Experts of a small language model: 61.8M parameters, 16 experts in each of 11 layers.
Below are experts of layer 3 (counted from 0) of a mixture-of-experts language model. Rows are named up (a neuron's input weights, with its number), down (a neuron's output weights, with its number) and show model dimensions 128-255. Each number is 50 + 15 x the weight over its row's rms, rounded and kept within 0 to 99.
Before each expert's rows: a language model's description of what the expert responds to. This comes from a sample of Wikipedia text that the model never trained on.

# expert 2
What it handles: Final pieces of surnames, place names and agent nouns, such as -er, -y, -ist, -ian, in Winder, Montgomery, Shooters, coach.
up0:35 41 69 35 49 56 35 45 35 55 58 67 53 50 21 29 66 16 44 43 60 52 52 58 46 75 22 46 51 42 57 46 45 37 38 70 60 27 65 70 33 58 49 86 49 31 76 69 31 57 63 93 42 58 73 42 27 23 53 40 47 42 63 38 36 45 40 19 37 61 56 45 20 58 53 64 58 65 60 58 43 24 39 51 38 45 61 34 69 65 66 75 51 35 33 57 61 29 45 40 59 60 18 65 42 68 47 51 54 41 43 61 43 49 56 44 32 72 64 24 55 44 60 42 19 53 59 38
down0:71 55 29 49 79 61 63 50 78 48 57 72 36 59 48 68 51 44 19 30 54 57 73 03 47 42 57 45 70 54 60 46 38 71 60 65 47 39 40 74 35 49 55 52 38 61 42 50 46 20 77 50 44 52 39 58 59 58 69 45 64 58 51 27 76 64 34 31 64 59 52 37 58 52 54 66 32 54 52 43 63 27 65 55 73 60 42 27 49 56 37 45 48 62 39 45 29 40 84 41 50 74 51 11 38 71 66 60 64 69 53 68 72 67 30 37 40 27 46 43 35 41 55 25 31 23 18 75

# expert 11
What it handles: Middle or final syllable pieces inside proper names and taxa, often South Asian or Slavic, such as bra, ga, vas, wa, row.
up0:37 37 54 69 55 19 54 39 51 38 42 47 42 52 66 38 72 65 54 48 29 59 61 66 41 22 77 59 48 56 44 56 57 52 61 50 47 43 55 32 75 37 57 53 53 34 42 55 38 69 40 55 53 64 51 52 40 16 07 51 41 55 22 42 60 64 62 47 53 28 57 62 45 42 57 57 51 30 29 22 58 36 42 39 49 56 45 34 89 42 72 35 37 75 50 56 47 46 66 40 31 66 46 65 25 46 59 34 38 70 45 64 37 42 45 26 52 22 45 27 68 59 43 45 09 88 59 83
down0:53 63 68 61 30 85 40 27 57 40 19 47 55 34 28 67 61 55 48 39 61 60 45 41 35 29 74 68 32 30 54 52 58 36 16 60 47 21 38 47 82 66 43 87 59 51 46 55 38 59 42 40 57 23 62 52 47 32 37 48 40 54 54 27 56 56 58 67 64 36 68 68 61 52 66 36 56 55 48 57 50 51 59 54 36 29 53 52 82 50 77 48 51 47 50 57 43 70 00 61 77 57 43 48 56 48 57 35 65 54 30 54 59 72 39 62 44 45 57 60 55 31 58 13 63 56 73 51

# expert 12
What it handles: Sentence commas and periods, closing quote punctuation, and year numbers after In or During, such as In 2003, 2011,.
up0:71 51 76 49 48 56 46 19 45 57 45 56 46 34 33 84 79 61 40 42 55 65 50 59 50 48 37 61 61 53 55 37 64 37 51 69 56 21 55 31 36 78 57 43 38 42 67 41 35 47 37 27 48 61 56 24 76 34 77 51 18 25 44 64 37 36 53 55 59 20 48 40 42 42 55 34 54 50 65 24 35 48 33 71 36 68 52 31 55 58 53 57 47 66 34 63 43 62 67 71 62 51 47 44 21 46 51 47 41 68 51 35 56 92 71 57 33 62 57 13 52 43 42 51 75 43 42 44
down0:51 50 71 46 47 35 45 38 63 41 53 46 49 57 34 62 69 47 61 25 36 55 72 33 62 32 53 37 48 39 13 42 26 52 35 49 41 39 68 51 60 54 52 48 67 54 55 66 72 39 53 48 48 59 39 76 55 49 59 23 58 56 39 47 43 69 53 46 40 57 59 54 74 80 30 62 22 26 33 77 58 49 84 28 35 50 51 60 59 50 66 14 39 47 84 63 44 19 33 42 67 23 58 62 53 58 40 72 80 57 47 78 55 56 21 60 24 29 62 36 50 59 55 53 50 56 46 47

# expert 5
What it handles: First words of section headings after ==, such as External, Preservation, See, plus common adjectives like popular, public, original, International.
up0:39 45 63 39 50 50 61 43 51 26 62 20 28 37 62 34 56 44 28 59 60 45 65 59 56 72 71 49 50 57 07 61 66 56 56 56 73 45 29 63 45 48 32 56 45 30 29 29 65 48 54 47 57 81 43 73 41 59 29 35 84 45 72 69 51 76 60 35 47 36 46 78 14 51 60 40 81 47 31 43 70 46 84 53 25 56 46 54 50 36 28 40 54 67 51 45 50 50 45 22 65 60 63 64 43 62 48 42 46 53 51 35 62 63 52 32 40 37 49 49 65 30 47 59 43 47 62 45
down0:32 34 66 27 60 59 52 36 51 30 60 50 42 43 45 42 28 42 68 44 52 52 58 76 48 53 56 52 47 42 27 62 44 15 57 48 69 39 51 56 46 42 75 51 32 24 10 65 45 49 66 49 44 34 62 69 40 53 35 37 55 55 91 46 18 49 33 64 42 34 38 47 52 39 59 41 71 74 20 53 38 30 64 26 72 59 23 18 33 15 39 68 51 28 55 76 61 66 13 41 39 37 67 51 70 60 43 60 59 40 64 56 31 44 49 27 71 43 54 23 57 50 68 66 56 47 53 38

# expert 7
What it handles: Numbers, pipes and line breaks inside stats, election and sports-results tables, such as scores like 21–6, plus the in prose.
up0:55 59 62 62 69 58 56 58 49 65 46 82 42 14 55 70 56 83 58 54 68 77 41 42 34 52 62 42 53 60 32 37 53 52 50 67 33 44 27 62 45 66 73 49 53 27 23 54 65 49 54 61 50 69 60 66 74 47 50 56 56 69 50 36 24 47 59 37 32 66 23 58 29 29 37 62 70 63 31 42 44 25 62 54 37 47 31 59 43 36 29 37 49 34 29 49 34 65 37 45 36 67 41 60 23 33 54 64 49 28 55 17 60 64 30 29 62 83 55 59 71 67 63 54 33 71 67 53
down0:50 42 57 50 52 55 37 74 60 65 53 62 39 52 56 59 55 29 46 58 56 53 72 48 60 69 40 37 49 16 42 74 25 32 50 32 33 82 14 53 42 63 48 54 47 25 71 53 55 44 48 55 56 65 84 44 54 54 54 40 57 28 62 64 23 29 58 46 45 40 60 52 75 70 34 62 60 72 26 69 70 72 28 22 47 44 56 31 57 40 46 62 47 57 54 51 57 47 13 25 55 45 39 47 29 52 60 60 52 29 66 60 61 51 35 53 47 26 62 55 56 74 55 11 41 52 43 45

# expert 13
What it handles: Prepositions following verbs or participles in prose, such as to in known to, by, for, with, from, after.
up0:38 33 66 63 52 50 51 33 63 45 56 51 62 35 26 43 44 37 36 70 33 62 41 46 43 63 44 36 32 34 46 54 63 35 55 58 39 57 47 58 51 76 57 41 62 29 67 22 64 47 71 25 41 45 39 31 58 64 51 46 30 69 30 10 25 81 62 55 41 39 35 57 60 60 42 36 66 49 56 79 47 50 28 49 13 47 78 31 51 33 50 50 88 62 88 63 44 47 29 50 58 68 69 17 64 48 60 46 41 43 32 53 61 56 58 78 50 51 59 71 59 53 33 43 59 35 63 57
down0:70 51 62 10 59 54 33 47 65 52 50 78 53 56 67 36 58 57 53 60 41 52 51 55 48 24 37 60 38 67 49 50 38 81 39 43 58 61 27 15 52 50 74 70 71 50 50 59 52 50 68 89 48 63 31 29 41 50 28 92 63 42 58 64 45 40 38 38 66 48 43 53 73 76 49 48 57 29 54 47 63 56 79 63 38 52 61 51 59 76 73 68 34 42 42 50 50 84 46 48 44 31 51 53 55 40 40 45 72 31 47 47 38 87 51 33 43 55 56 38 27 39 54 54 14 38 20 46

# expert 1
What it handles: Fields in footballer and biography infoboxes and squad tables, such as age, born, aged, MF, DF, year ranges like –19.
up0:62 71 48 34 33 21 49 23 76 70 50 64 68 61 49 60 46 99 73 69 44 50 30 51 60 43 34 77 48 11 45 45 49 68 47 45 68 59 60 36 88 33 75 62 27 61 44 70 54 45 32 46 64 62 56 48 25 41 37 62 40 49 42 61 58 39 67 49 33 35 38 38 65 47 49 34 57 54 52 71 47 46 47 50 42 46 39 54 59 19 43 76 58 46 65 49 48 28 49 77 67 51 66 70 74 64 65 67 48 57 29 53 52 39 57 55 43 58 48 39 27 59 36 28 32 39 54 58
down0:53 52 55 48 58 62 35 34 78 30 47 18 41 50 96 47 56 26 59 45 61 80 56 43 63 65 48 61 46 58 31 49 51 50 27 50 61 45 48 57 59 69 82 38 66 47 33 22 48 61 58 37 59 45 49 56 61 44 46 39 65 55 51 50 51 59 36 50 79 45 69 65 56 64 49 50 28 27 40 78 38 46 39 42 30 71 69 52 62 54 57 61 45 45 57 57 44 44 44 64 34 39 41 39 41 56 48 71 52 55 72 42 72 52 44 35 58 55 50 72 51 39 52 54 76 56 24 32

# expert 9
What it handles: Word-initial pieces of European and other foreign names and phrases, such as von, St, Roth, Sch, Le, and coordinate marks.
up0:68 63 51 38 21 49 27 52 49 44 52 51 77 48 51 50 30 75 42 42 68 34 41 56 54 48 52 32 54 48 55 69 56 45 38 60 35 58 36 45 47 51 57 52 70 60 47 47 82 42 65 70 55 53 77 69 27 84 56 63 50 71 45 50 53 37 34 37 58 18 47 24 46 48 53 82 58 65 55 54 41 59 59 66 32 68 30 45 55 31 39 21 52 47 44 62 36 39 63 37 50 64 58 38 39 79 39 45 51 58 76 68 62 33 75 39 13 65 66 37 52 37 54 61 44 59 58 68
down0:44 69 54 56 37 47 52 61 55 53 51 53 35 61 52 59 40 63 53 30 56 70 26 74 60 43 41 62 63 64 42 51 24 50 51 37 58 79 55 37 57 62 49 75 23 57 22 45 63 43 68 46 70 33 45 46 59 40 40 70 56 65 50 56 11 59 49 62 29 29 49 65 44 37 48 45 34 30 67 99 77 42 67 38 57 56 54 36 44 78 53 55 95 37 62 41 41 53 57 67 64 37 61 53 68 70 38 34 58 69 56 47 49 46 68 79 59 63 57 24 70 49 54 64 52 44 42 77